Below are experts of layer 6 (counted from 0) of a mixture-of-experts language model. Rows are named router (the router's row for the expert), down (a neuron's output weights, with its number) and show model dimensions 0-191. Each number is 128 + 32 x the weight over its row's rms, rounded and kept within 0 to 255. Numbers have three digits each.
After each expert's rows: "raises" lists some tokens whose logits its average output raises strongly, later layers aside. This comes from a sample of Wikipedia text that the model never trained on.

# expert 73
router:113108085098171112137185072140153124174170157156101158127152152149083153131156095144141130130110126089163158162111111154255146183077056128132105151166092183114139155124185098124145121116149106124138108111160140130135138128131131108074124132198101100135166157187078088093061169157134134163134205074113135150142122128157141109076121127135160139150129144160124164118131132090183129103138120107129148108142182110146116130087152147140186085120150191133101132097097110145089123183065118102124133166138135105117162080119093163161130148182147072103077126168148139132134144095120093088
down0:175096139130111124142159138103143116046116150144116062151146110091117122117201150127131232112142155119162106208104114169102111078101059129127117110137080125135179177123119148111096085112201099120135172144152125105110123168166182123187135136131122096169080163076094169117121152101165119151171129138123099171213176102108110131169125152126086097171107130149104144143129113134076150112077104098105128138153145135100071145119057134155118138149167137156113182100170195062089144105149119127171135120158108137128116076101118102116126113091067093120146170180134157073146182154125114145
down1:096118151112142079199110061126162092115125113128145152073113110157108152160187176095080169142125115093120119144059103102115113138096104142208086150151068187136099167157118110133122114112102123140105127070149104164138167107082113161079157104168163128071076155137116179082104149161162084149138141134181167159164097123170111115118118078169132181075163140099143183159145131136169113077083163157211095171144135109077151176102084112136162125118144146109136124152085164131118158135187143116064177159161122148120156137103134131125118115157161139116111103196124170120133141182089169085
down2:171111155128143123167073066135112141196124145154072163109159169131117157100116114116109108092122187152158095119136137162146129111137136098124086118076123156103097136120094182117157128181055161081147108083143098104170126146103066158153107138183087115077137081139149089118055091139183128162098125090167125172125075105154107068107114099184208084181133087122106118107145199140168083142164146161116114156078109133139078132093093187129165162157144164142131089096106109205145141091103145134120114132145079165136121119164097151135151148123157209106118083162102095094143139126133157146
raises: "0", "/", " and", "2"

# expert 14
router:132140136087118104126122142118200142178101123200119165168087150141149095139119140133149099131118146128100174115085097039042106141149109181090111164121184154113096083134096135135115126144116134079155135146071165115151134105164165153127087215167079091112109093086166154103163174083115190148131173118094136076098150132135135138147118178064103085134168061110192150125136120181120137129109189126171179142131169088147137080117106154155133149167154100150165142111141115089145098065110096176125110139114091108192116156132154159180063111165126109131158119139162102102129116159155090150
down0:143090121106168135129179102177087146124140064096167110077080104092154156058109093132117165148141140094141115087105118104088082151080069150180121170100127101100119106152091157104149128090156120112101070168120101160101147157118112104057181125164115163157126079091089122144110145094141087132147157140129171092116154104116105114181128078127154126122103103142117170112155165170135163120130098106093086156141139079124105175118159159082126161203200092106072096164093168120174142082137096091166075071142153141174121169122107127075119098189146142125123122134086173162059122121139202122
down1:118155142146158101157081102141142158128114140155079153075135097068121044145110148162182133079117126087119161155152161099085091129139067150139127074120078077089136103076151089125126104138160146193146130127171093112176109125112085141133135088171154079109136070146130083114132174134154048170168171075164154170088110139128093159187134119137155127151113083131107137067122157106123133153137078123126111135159158147145143145117169130152123128112174167103138089054169150135142093168087170179141152089085161145104100121070136139199115098126165101085086083084111129083145109092127062159
down2:149055117144107139120156094171125053100155145104150123080111106137122101173122123163134121092131104174156148117186146141052110151126184176134151120157116104133140137087143176106126132121114131158109147130089149141063118093157160093135114047131169101153154188096161113108096178179086098083184147140127137143134127101093181106146104054125106126127187114145110121148145036170070188084121059149120046159188126165116139171154099108106083159133098130123121178080110089133135074145147125099130135133111123166140146165182125132181159169085128137166109105145128163154166143154122113178
raises: "ce", "ev", "man", "er", "ling", "ver"

# expert 49
router:104152127175191138195101129139130181085153108061139136120101095083179049114079141112117136142149161172117160137191142169104120146118129159095087132123179128085113090132146179122100093156150099151155117167159160166120103147079099178160159138101124117201108132140057117120121088112116078130099159150108071158129177161125141184136133125124118173160134101130139106144086169099175126159124134140132115127150139114138101137159145159210107138155125109080102169131203095118082138084106142179152127097120119109074139052138147097178157106163132180144077143112065146110143165178182181085
down0:115095160131127170126107116130172173150105101105105172096112114148141100079080137138214092119064130153153119159150098131162114168124147119132109073034152144126118168124138155086133082119202100124121107142122094080161149171133122119115131133113089174144090100085089135132143128148103103130094155054114105194102088121160097123105160156172164119103174115097105076119142124129064141148145129099124113063119124116168127056166124113134062117158073069162112119114184159141129098035094148102113119165061148155112098181069111155170140081089134144098081076146143098123130106145108096114
down1:122150152088120152108163163147141125081120160105155108102139191195125084119164117142202013162117076130173184128102138092083148119147097094052143188145060119107128124139110129136069097111164154150151129149124098184113117106110145131160128111112152127160156098137164122123112117174169156104109157062118130140156128121169177180141099145122148095099087184103112164117082191185176095137106142137093178123140092156090128154123096114095128148137077118087127144138104144085157166071125189151142086110081134068126108098189110140157163122100138185119165134121119114092128137078068157125
down2:141145173110179100125115108129124129121151082159120155145144151087249135167086195147166108121106127176110155139098125125095132125096119144114091112088173182087133069114075119087089096111134132177115116170121126069081123100147147135113131202125113105084109100115186124107102194143154125134116136157147054159109149130144100103149090121153102095101086147091136093153092147136182163131086159125116055116169118116107103147088134143099157085154112124108102184032111144114137084151156137098096145035113110142169144104153156094114136150099116125151104109071119102115171137091047092150
raises: " the", " its", " their", " each", " this", " both"

# expert 15
router:159093112099104116087158124112171116149125180077069130104168130132185088149151179125090165148069182134129074134085121169216124173157111183161139120078112130185142125134172068088076068189157178161169153100120116170104108109171109118135147072132140128146181091109179154156115109150074097113081138115144120072094079114148094119161135117155185126089100147123171142126117157082120152120129140159122164105174047134136057117123155132119147134133138125082115101131146120185118114145166120111099146175119166137134161092062115088128181108139191105130122136176131117154133137096084077135
down0:127096159160130076090105125143073125108138168170140162118147135143179110136188142150142151181105190077100137155119103131117106141120079081134146134110143134119098132179131132148148144186149121159127127148092179158148088091164071105134155160150122167162193094146129123111150184110148144152073154190150090112136148156178171102142076104140124125057108140104173210099104134150142069135152143128143182114103089102128151132129145176099177188069165157137120095113088178173084083127133122144163127140175150138071169101155074168190080125129180163127164062129107098137141114122114087195
down1:145121108123090170109140161098119105143124120147145124115089090092152129091149108135103121129073179182095177128122143163182122153108143116119108094160182061133112161127130114055183107164177188141155041101175114152167096133146171127099122119140126152172108105120192088101062108130105135176128139098185110068137069104155076135174146185104158090109110085128179178135116119139183104101151135147124160120136092138088123174120160140107108114093147121142150134141167131107174102092164132079160134193065100154111096100110147057163164136125148131168076118237151142139140095152119114123
down2:154186144154077139152108209156167097135117153143157142133118085138167083098103145090148107122171162129109142133145126144135138129173049125088143111143127171172113150181148156094067127140144109075128127122152119173135121135075103112105170103108074100096135112073088073148131120143070085123135051128101067078071101145124154154079122142133115152114094151177174106153115109131063176118081136151102110140156106096118090140147128122177096117182167189154177106120074171165163102149131071079106135097142169120220125187090071129089124128103137110117113154146124155161102111158152112178
raises: "1", "urg", "aster", "el", "lic", "2"

# expert 12
router:071187178128082148106130180141098129133085151123096099160172056145107115173179077093155108153120159172104111118085110131184147115156089120117065120095163068122091118099128121128099082065113123149160179101131165130178132073145094079127113105084097170107133143081154101147131119140159146134158131140116095170159097141132142100137109099123142152168124156107120064132100147141075113120169189058129126099073128124142137119135074181089201097115109119118100108134180135136138179127159137087129156147156161098119173151086056107094109203186155149128189113096131166073141119120154099082
down0:144124116129112123124152187078136171135095130103114131144168172116146106090115113136117127128065107137123136148112140121108103161117118115136147147124088111098196104104116100119127096067132099117165130147124144078099149119092073162118116119161108124108103116140142059118145101131137130117107156131086123137126164101078145099144104175132165156137153099055099125086216101148097168108097169118120076161085196115146163066084115167153097138171118156111135126209094104103083149121086105116184190089113122056119138098165201148059176099131201095152101117190098094073145097065120170189
down1:135186144144116140157122046101145144190140121143201155119127148106128082191103143150185152120136066063129106130140251150132108138129169174146151152102130151106182152132114159169173108137155150154140159178178128196093168138144142111129122117153167143176093141157149141123104148129145106117121130147170117120104155153171084100118159175096127127131152087100134113097173147104152081179131172113160148099108135154165140117101165126149133186117176180111126134060163137170132119124112096179090139185148084087201116115098123148131081068106143180112135163148147076142099151121068068121
down2:133146109124133107122088100101150136168142159078165107121081129146147217114126163122075152080151128091209106140158108137167121094149157130168132155163144111183114085102167106148112162095146129107123108103106150085159092090199192125130121150104126112132108122154102133134173101142106108155098079121112112112054040134113045188131103184193135131169136162114067125114158132124043113111066110112127155101134110127169127142085157096147095125083150132127159150107081166100192145119188131230140131173092154145118122129154105153107172129133101120120158137168133134101117185160088104148
raises: ".\"", "ight", "...", "ention", ",\"", " &"

# expert 48
router:143133125130079133095137074096107105141127108092078135088195164119172147121149165148157142165126114153199064154151111163186110127079160127161117111063087161184168085168132103094070094191087150145156177070147120169131092134144087127090110119160145087100193077116164157156107078185099126126113152131151094097081105159118113103126087149162167099120090144094163139160161131079145121141133170098102152110193119141101106138137170105099112114077089154099115185160119110170117098120126119064149122097106181172144156068102073093108168076087138123135116181165104097124146128098138094138
down0:110124185111138087094088121132141136121116131126123091101139103058095154169154148124106215117131148128208043118085094192110081136097122150075128194162105120136166116117147174144157138128076128136149173141128113133103151127132127148208146099097089177115105137117110117158110130111151126125090073194139176162149131159144111102102147129163156128183080159144147112175159203149065117162126186172146197164098188094138124158126124055134067136172116129144146180108124103112157109058116126144111186165136134110102100165130148134142063133077163165127107152104149141136078121132117135144
down1:053139139171124168097148120098146095144068148154191152137111154179189131167128111099100119135127169099210130123163054077143140147184101121128100170067158157180067126098104092181134129086155115106112160136141128175118164112122131122187117113107107154128115132089085188141096127131118103130109147168094109080091149125110118127140089093153083113184107118138138112124127070147133136112099151091130082159133132128159078153119119075095157137117076173165082130119124107160142170054119115124132153069151160080196142198095122119055172137158073133056157109152121086100134115142115148156
down2:140072140199122161120104107158153111066123150170105170172159152139135037158135175105088142135087172095192103110149188141119152143149128124144150130128182154164145131135086117142147145067112183057052107179073120122175127134089071105118170126106124116158135127090102066098124118106116112125096134166114092174160130128090191133162154137154102105105078157079110108107138105105091158169149090112090078105134134112140149157101124142111142161167171144152132134098086132195129113138129123135138091114122104178131173159087185076110098143051147131073135140117156157112086141148133142221
raises: "2", "uk", " |", "1"

# expert 1
router:159171144101147161068143173118160086186129115096086137139167082108127184148139200097110168146128135091092163167113084128164200168100112155130067111118159124124112058106118183126196124096079140125164128116132177128141185119101109080152102116057128087122101118133182107110115091149124095095118091117156080115159075112111171140165092189121121119134115137110149174108078109191071121111119165107100136166137093149126117141181089148120138150111118125120106073191140094111099161124136145105087177184164157087195140175123177084100080163141101109153150134138146178113168085111097145112
down0:189095159161129098150081132147169127095120127149141111138161180114155197074161105101197174124092117143162091122096141076148103143078177134134095143113106145158124142130118150103124128152071159169099143103119167120086112191085127169141120125171073103191165140127143129146167133142096110110151111092111077144120125147075154171108127188048131172067148072097097099122085089124119099124116012122127089104174118095102149105135131137079150111138102127158061081106180147100157138176109129126061149172068160111143134137116189106099132158112095134111191108128127149097144154133118082125
down1:089134100153137149128129120105167149144144044142182092077121115158113107093143134129129095100116158085109130097115144123186151066155119135102110138149131117137120133111113109082166170089128121042094083119144152124144143111124110158164171142079183170093143164153067167114122106090148112148110186180146128102163153180158082113130049183058151141148144087123146093104177146118120074150114128128156158155085147175142132180125137146163161089139083149118139190115160126110102129164127156104034103108116145090127181174188158136138101135089122102069182123182213122118081147106104123091
down2:165112128121074122111142068148149101188131197155135124089147161119097126049126113153104119096177117064120097155164128136130186121105114143120094096104100124110120126127142121129066176096120108040157132120156118169102143101132096161168134106154122131130127104140111130131140157175195136103060108092146145080174105174142089146076168133133158130090160144122153130192077155135122169104057152112106109128091109163176106150162140147099134161138150136163148067189174202159153135136143091170146120141130131131140095118161151115192091124151119082145081090187179174046129094149103193153
raises: "iction", "en", "e", "rel", "que", "ek"

# expert 27
router:104097104168128163163114153096111126111092096182172185119114027116134124137097094147150138100124110121082092135131150144109112112152113042147152131133170124114179139147115159122141175105134156155104088187080160141153169108114178117133105114127139134142156140116081096140171105107139086136169199120054134131169132101114124174090196156160093092141171106107096163079143049104052146172113109075059130140142147123148185122065163123123109108096064104078122152093114166120132160156129130174145173163108127101119107101138163081153114104124130184172104160087081080116175145121140117168
down0:201122183117112123197125097119073136137108182145130143124090130158115154112110123129185107136098108109166102105134106122124103105118104137153129106163048115161101164157181084089152110148148099088086101092136097102079104135076154166101124153149128130118074115125102121075112073102131116051102104089134173079091148123096148147117109058158103074046166123092155138081141081153053093167147162087106127116145151125087204109155153150152117156158111105136179110174170183178123045140096111153131127116176149129169146134123132155117145158127078136088198141123115114165108111121074133150
down1:164136153165122147129205138141163130126102168092117169136157105157113124144140152164131102086125093135102054086157088098114102163075166217124130117139101122107107089159117085184096114112163178136132111135151146084139105120157196112093129152131137096070137162111159165133067149143149151158133170115152166122164155128148080169121179067143126151137130129066173085074138126107101105136114110169122154094229096156127136116126163111160152110073131157127076125142160138203124108109121129070116159150095105058125120204158154127181122140140194129117177203136110116145176117173146129101
down2:043119128183142120134088171147134131117143144083091143112116125137087107129137154116097080085139161092118129214117099135226127111146112121097183108108122128140099178094061133107197173198070138159097145157129143143175165090104061153121155121093120107127153141103101144120126097125121123186137117128159135144103120148084139123087172140141148143182084105140142103121142049178105120129108104157124182066170099130125152170097201095097122149104158161131123156130109098145113150143122102135103088133118052110122161064121094175183140159188115081158067146154130119132144133116113046132
raises: " to", "-", "–", " field"

# expert 94
router:090181146104114164101161163160098088141093174174102166175163128146125113129089107138123065138104162149108156104077098168112166112179150135133166146092113076119132171140133135133089067129116098116120158059114135142190094103184111051112105123112050158105087118106133122127156080136100112163149200150112108136162123146094158072144120119113093093129165111133119109097173106148050126131104153097171080096098188088102177128134132147187188104173144125134118125062099083065132148098131134162103162115183164142109148139130091191124172137093103125152157139105148166110129145193160074099
down0:114200090127099122136125163111099128159135190154129166103096139145146128081109151095146127142079095176159167171069117172166142094137119104122084161064150138099128190133116127112058168126068102084189109102163126144105136178199192110143132155116149172151077114098108135098132140142096089156142174123111156181122118122136178135095161090149116098186103079072123159167096083122182074184101116150053123066094109167120117123137100053116115099135098141124163145188142154077150113158138099180154135158079142108098115135139110146152169100167108116107104106105154131124129086196105125138
down1:097150158184111154106114153130142096124138123090152106148105157116105168136090133067126118154154130190116109123200118153144091098131128142109138102112123126173097150142163138081182131083102126115120182147154113094140155129145116092087124124135114095133150075126101094107120160132179156178147155191056164114072097100105137029180089139164175109140124110091076098122045115169119136164077044100162097174123159163147093155083138149117066094156138091145154131183099118142135109147177134148172108137099131124186070149101163147106144158123091117089065168147138188151065114131113082134
down2:198094166110156119152167127138049110173108065124187111126117114168141125149181117128140125095191151182145112055084161109146087141120232166131117124172096145121110177159171154113138168143137105137140157106109177122060068119194099164087122154126113113157164159095189127112121143100108132098124113143169148181125136128097144187132079130153085162151082132132164101149084126150082158085116138069100156125097087139141094217154134114106117141172122124111107175095128126104078111148141162123099085107104111113168110159145131165170164113131091157130087156092085129164147070104113128170
raises: "://", "\").", "illo", "rim"

# expert 43
router:144090162155166141174090163177126169078178100058141140096097152116159091110037094047126100080179176111123182133128110117121133152126082162110131087153113145111147127130094171074159167164161119100116078120170166147049104141114112168189138133078125120109085120130110139117119104098137124115102077100090071100107129148106077090152116159102112179138154116155154079141094202117181122088129097084122114166129101166134108099114156124158094076164140084103112074134153123145089155132135168156115107086122054140113123066107159131163141166155176147129103084153117144134128134189172127104
down0:146143144146137144058134133089138115160163141174143120142129111101160120107111185140085199108149116118130063132129149068112142161088072151135155144089132129061180048131124097140119165109096152109121186097113151106112114109178105122095169143167084097119129198125171122139104082103143131123121123133146206093088157167134090141150131126078160175133074112144113145160105131109164125121108096179219141141104168113120106154150109165165161184147166122117139121148086122168125079118130138140183172146185141162100167145127093149016075125097148118114109122142184145104162189092141165080
down1:197116142139131099154065141166132151151103145137091156100163086179143213097166120114140128122155120151089098155143080137129141140143148154103159121088143135117118105115102122117130116165151104164047126169114099121180092129144144145158145136104068136129106092165143137079118149111080093144167214079164140102110156085089088131167113127189119149070142161097110118127168076142107098162145077098113128131095095129151055185068154070111160088080103127097125135088122104119167103129157199134101121157066141139097163150116113122126105133094165184063082148104146126031106070115136145146
down2:164151115074135155080108087130127161119132103167120086134090055116122114051176135149171211131120129163089145157065126123135101171126076113104087179132099156135133168106132055136132164104170102122150164114111100092131069173148140158122094116125157125129092096196114091124100157164107125129164114105090106163138101161113101131167139120095094087151097083134172153170077127117155167101161122110087171105130209099091123139108160118167152164196144102115129116107114120150100155127077164136185143142159088063108117123142117106146222135106137136171070164084108165136158185151179097108
raises: " the", " its", " his", " a", " her", " this"

# expert 141
router:119106141150149182110196176122100104146128130074115103118150063134114148175141141107153128116126173122114147112110174146198184107179079146159091124125100072140057137094116104124130110114114119136131105162165107153115130130147095089121054147087144133077086144151208072162104107181170079129110116086120122188190112125107093111105115127161094141139147140137069105133148091090064103092153161131119124088132108117147141095139067138106153109085097123123087112169203161192088133129162156090128166098120181146130166166071054104102113227132128110137154143115150160153095129117117163113
down0:066112122144129108088150156075123123135087089158166131090188164113147087157154099087146140095128088176132201094130094103147158093135142163169086125134143124109084127150129099112149093095138137112186117133078153131083109120148171163085182170113185176058132136068126126111139163152089127105115113129101198144112087110194088130122124162175175117096146115196104180132117159158091133124124154177126127099150144053136106098117116170081103150121115157183127112154094119161082105125130102078140062112143082172073070116213116169158136126138097166182108175098144133106124129095147154153
down1:131096131059129124151111180162141068149210075165111160145120115148123157159106136101072118096149077158111162137129134103169162169117064136132112134161087158113098133065133144123170126164137144177139140153128158084083148139145185122145170119093145157149142147066076092166125111096143159133103129173177114091148191135141132116107160187108091134121093099138164185175119170133107094166132127140121135095082124151166138147107153187159107120168160095091164099139174184156176155152136057134138142101140161191196080132128137145114100057124090173101091143128063133179093156130083101160
down2:134221175099132137152119091089089122131185144191109102169159109111128168186092163135127127108100130095129126105157088131076125092130106104109145137145138131116160100042182094175163085112141113164168164073115111105150136109143180103152141150201113144159088103178149149128173148109054157113130167155160135124088121110133175061117135089096149161123079140076130125094163126186195146161157098129172129161117138167106141161135152108110151094111110104160119129080075159157189149123136108114147141124131094103157166114136162173117138082126119135089117118061128140101171111176191138032
raises: " industry", " era", "atal", "unction", "eed", "rator"

# expert 84
router:070156128155192146172068149153103196113180076097151112098125161083161096142082107114115145119141158158159147139196142167109145116130156111093114105159147104093160113110141145096080144097127097118112112154093137187105146162059075147147113078102148127187078094092116129185084105142147101089110162161118103147139170175123130122131099127125141158173204141165098130140079207133107133128143103155157116182086106189148145125140162123170105140176155113110163141139153105133103105112124146168122129097083092099082160055145171149185122131123178167082072159158113131103128184167191174122
down0:131146128115240119131089168107134165085100147136130054124140104146125163085122119081128134117079186169131095149125156142147152169100101152130124131137105130130129123091121126093041076067158193083105132147163116095125110108186120186064116102138136146102129138123138082134147105141128094193171098173160102197152191193162134098095114125083127094115147168208117102179108090171119157109097153129061166173144107099165151096114141072149090160127049147101119108114100117129139127105117095129143128152138131082102131144158148125133144111174083122146069114185114125153139131118095085177
down1:130114136127112171195108101135158146114176059117132119147098081114125163121083126074087154144167091140133078062125124046074176118088145145104108121121090098118139093098157152147196150112171189086109057142149094102042086121114094108112111144147091130135100193106144126067111176129132121121093181100144151098098122085108099109124158154131152142110128166125154168098128244178114103158144122101119202127105109189112128111127156127094118139158119116128113099119106151199126143124148090142121088162162122132145140088152122052178114188155067116127131090100163140112116142144129143099
down2:163122151124101119140100098131131144096154147122097135142164192165134181175114118162068096116124118101142181167163109130147135089148129134196110124142136082103153149123201160129164157097055167097159134111114115106093119081111132093092086151152135145142170144051134124104137143123152115115148133145128091110072219104050136084090125099151072156139097145092070158188177072157156180129136155075127112129113144137158056112141113114087119104036118097121147151098110115078121145116128115148122144150125125119097146139120136107118186116123101116126240134105045136166102073097144140150
raises: " the", " a", " both"

# expert 20
router:127082152199176170156151107121125147150156133201162115125098093174077140097158085213111142075143037112088119074082125153136142173060138098181121045134102122150170119094125079140085194124159105132123170147127147153124116137171134140071096152147142156154123135136107110094078128130141128138115152130152165174106116075156175099121118148133121089092066158118196107132132091084175110108137124142095127096152162134135158086109086121105185117077143154142130165084101087146133111160134162090111149191166152094091073088128131114058133174095150118123103166138163131102127159121103101131
down0:098135190140130116159101074100143121100074123130149122161119095153100161122091163141092146113188089179115159135152154199066121134136147121148123043112105101181192162062087114136156164085085079138106091196101111137141103115191154153114163125158163093160076127138047091095083086074118055122140123090236130149125172140119146136124139199168119094120146143140121140133137110140101135158172083154168168155115086160128144069110149161109129175091155099098141141134084154137134117136163130130104113094079149157128139124147141113058149137118162150141093149103168094095110111127100106145
down1:119116082114128144122109145141090138167113154094149152142122113159128176084162159153109107144099109112119069114129140090183138079111051127121121116126124164132106185158133113202116141146108148149152125146130140156128146093087172110194156124141176120109165175170137105103159104164158143116178086140164110136128080114139080173133177135113017160191152104152103123100137181117107047172105124143112170125178118133114154137130130117184125134170071061160140148116198149119166066111174165173069091213103092131157098105080141144087138079146122180118149155112165136145152150134157090155
down2:131130095163121117172038083085201140146175105106083088111080144175187139140133121129149144107115104134126112104177191170123173120123113141143165176107164091132160124147151198087136138091091106120111129082123148104167190082186087090104113116165170104126147107124123123145097119163137119143033117132104187129107074149121093169121136090118106177138122104141133156130164139108187100063102157083121138096149131168051141079116121112157135137096136103127151123211160136119159132147174139190135116119128163138078109124203169165102130114086178144118156148133162078109168144175095112140
raises: "0", ".", "2", "1", "9", "–"

# expert 150
router:164105114106142109137080147164127204074141087068174113102129133142140133140075129076094139125184178156112142135174186179090116186161130153136158159152098193149168121111111193120170116127149127181138164163119134138083124107099135112127092119101101166105089124111098074150098102153118112126128126151128132100118113110075137131094190166145114168185170116119116154126125203142147140185128155130116115177118129156135130164157081121112083084152108079127137138164167132181161182096084168174155064114053147182098113098093069080158166133175115163133070091128142150168086156145141177112
down0:120162104125144141127101192157060126153161133075116124105143174163099144113120126189101099129119107085143145173143089174139130154088117146134115137099112139128081100107161144102198157083212139109084133128098102135102147108081139137122164150159123120168143072183138155120122131123172136116171197134118081147084190145096089160192150138127122141137141114214133106092120095171168112098171165111101107157109135142103177152192186104157180112159134076126176152047155147107098065164150125147170107122093101070154152069136179123106140130150092139099069115107131146115102083144132200136
down1:167089104175194092212168163178106121177111160120106148087123122152135119139109094117114146135177111103167146107123112142160118168101147078130104123125165063118074122155094157126164053148145134105102125156103129145125131110167165120178169112083096095163125105104076143061132182079129103049071146095109125110179130165122142135139081136152113151106133167115097087099079107067109090077162172117121083133098103134125163087116132119156164063177145157090129163111149173111099137118079130138107053097165113105151157161134075163123188101140102152164180105139160116084112091067126144110
down2:149145140119082051164148154102114061064119076146122070146159151122206095080111141174194158120156104081152149148113073123110102111134158115065170129096124165135101111130098110162075099110132092124092076128159070092122143090103095183108092107153126135118131106130173147111107077129132094150112086139145116156112144132158171167092081136170147153142130109118167170125132134115128102157109132078137160076087142086116082152081127107168091083169073125118135128095087124078159101078093165142112092144116072209112117094170071090107081136104206136135110130165160136116138089121107076108
raises: " the", " a", " their", " his", " an", " its"

# expert 111
router:175071085117151120151184072106142101114151083164212105149128118137080169165150083161138183067149172110053150100112143155114141123142064139138189109121077113135162155117146162113106172141162085119139186096169124131120120128162102170087108136126122088125098147132142175123103122151126101164131162077102160149103098133176135128157138119154174146092189126144103152066101132103180077124191140147091137125175170177145133178117162081084149215107146175190128138120090127142066155164109128107129123116132129117178128113185117169126103121125179118130115113169098159120100089108063080121
down0:072123134103096066079146205138185123125105123128092053113200174094086114085077136133136082154139120087136130082098093118161086119167114144159132157121133134152096109148118132124150104085067155164167176119102159110092112123076127119105144129142081157194173110107151092140102095132124161090120145129062168108106127101133115132174143161153123122077075221099096137160133055115176108118056138134133115081128118092074158093179182135137149170125133135170165090081151156136137120146137150155100145104213124125105102170076123075111134130148192121159109104112116094124162115111134163133
down1:142126076149087120151149162150107149144131145173156175133141128205120087136086094144153069127072118115131139113176110131186122089161120103151160067136142108157207176149189171115122106133137135165198042152129149200149175102126110107133116104103108135112094096174123131144138133199182132038077116180127114118139071145120142121129100211141111079114156091134153143111175113086085140105127104157158162094072151106118120153149133146114087099136158135107093152170134125144150136151104119172096111121079122158160102126083109149147142066126141088147122082128101199203099123145140099090
down2:109062147099137139131121131128148123150133149169081136167125157104162134155088169099020122122131103101170093205147159203082139123055094120109113173142113116088100083085155148107135097118160137133166134186160114155180137156144133101066139162144111148118128168090159100130135126120117139059200113137077148120126119171078130122173129121122163136151115067126134082103139159087147104080101128179107149127137136098123133055101097109113179149174115118108125124161071128111120146222126199089098133114131152189133156150096132141180126165155160176118147119150161140111085190175113132086
raises: "–", ",", ".", "/", "-", "+"

# expert 31
router:143134122057104086163143084154146142187081111162086143150162153116171115114157149153127091109073116094106165135103135067103102082157163137111160180148161129101153143166136106120101152127131156112087168128085129154194127154154179139178119103138130151087041103145130128076169203139104165099169207165108111164119123092169163164125170148116079156135152095139135087190131091164131152138129084090179165116119176116086147107103123190147095144176148140139104113141107060059174103166078171115116160141085153118152190123151154101156138098117140092107159129147092128147145110121188107169
down0:100116109128055098167123088099181084144146076130195051172121093121152172143032144163132099149092126153163164051152117115126134113098159110147047131111083098147140149149083093143106131104127062105127092137115148183142145116123148122142098140097194083104128179176089129117084108141131117135160180141108090106140130108112124135089112063121104089150103167137104110132182101111127128125130146147150172124121157105105147102154118196106133180115155120151034119123101105135142148100118216089143133179110077117097123133162132097097096114109141103117205115134129102182145103128153061092
down1:157137075149244126065148090197105116177120123159157102089076184112163135158145130135145096122074092071134149136081086087148124174160093088110144122149073091076083150103069147136088137137169149122167085099128143101125130182168132129132123161144146093057112065085131083067136127095127111100109116113197060106118138142157210163137120165118076167150132116147141103127101066136112073062153171110118120121143137155102157095108141099111147158152110155093101136160107128108120131122105086118114124128172128132125124125087099134085098137129129082063131089135128137093072145117150161159
down2:052116120109148129115165139161126198141162032080108072149125114066188119098118132165192114147171098178160156137081090153182175114099101112127104121161198149133115153191078155085094073086094106168143107141204118135106160150139102140166122135108140098167090088140091179059126101149141143133127150119129139123132080149076167082171161078103113140178192155193178135128090076133141130145113111095164133083124107100107127114134081140114085151144108084137123109129090101133166109054183151125157128113129130161120146136148133133150102103112074110122139099134148098135097141090157092133
raises: " of", " for", " from", " |", ".", " to"

# expert 143
router:127103170123148173157147153076145210169097140163119194156067096136120132128141089172144099104147111139076131137168112180096078135127116141111092105084210097086158112133089127150114149161142092126150102145181119123158117120124116151138094133161166151166068160121135140125157153112098104131134205064085123104125116111139122129095140069137127116154145119184113134111103073103082122161071123099110198118148138170198168158092106085104105106201099143093108150124183162104146168129114063144191175162142138098134160061173170062153108109105156177125142140112104139150164180138144100122
down0:145115127143107101162131061099146061156103081156147182129066087127156134157112135149129104112095138161149065142114121140169112146045125150115065135125148120097158204116094111132079100163141160137146077139153096131122121087134163115097112148081150129126125185129089150127170070149077192083194098162095099136130093099135145189107130083145120164118140097140164118160167118134121121170135123075129122072082136164141115061079117095122150090185081133146088155156169130139092114140104104128045185117162074121092205097136140141139104141123121139146170136097194167089107101118162089098
down1:119126099136098134148120143170121134111092140159134168127136055078104109058102138131096101104124098110117122145095085097141177132156087158142109155087147127177166119167101141089097165169103157118118127122148098116138168218088128112175165122158185122169131133181097058210145161108175135160179102146139158097122124103134127143046193132184116162152100112111135092111161104072141129166080098093179161170103132160125124100137113122108132160135121114096107061158120159104119160095174099186126120130099191165164133164086125106167077064123096140168146067092122156071127069135132105131
down2:147152121123128137052188126122141023149059136114094144167142099183117154149161156216110139114116161140096079188214117100127148154149141158171107127123137121143114119106082101174060151084120124113181113140084118158121142109132122116079091141154100139142105141137166125093143107105156147131180136180095120136153105116085152141120106049129129148084186125117115109132158060183043130148128121175130168105125100135159108076097118105114106150063142136153145155111092173126136085105118141093154145145114129071154051136122115170094109152100167141180137172099115168168123093086085117135
raises: ".", " as", " and", ",", " in", " a"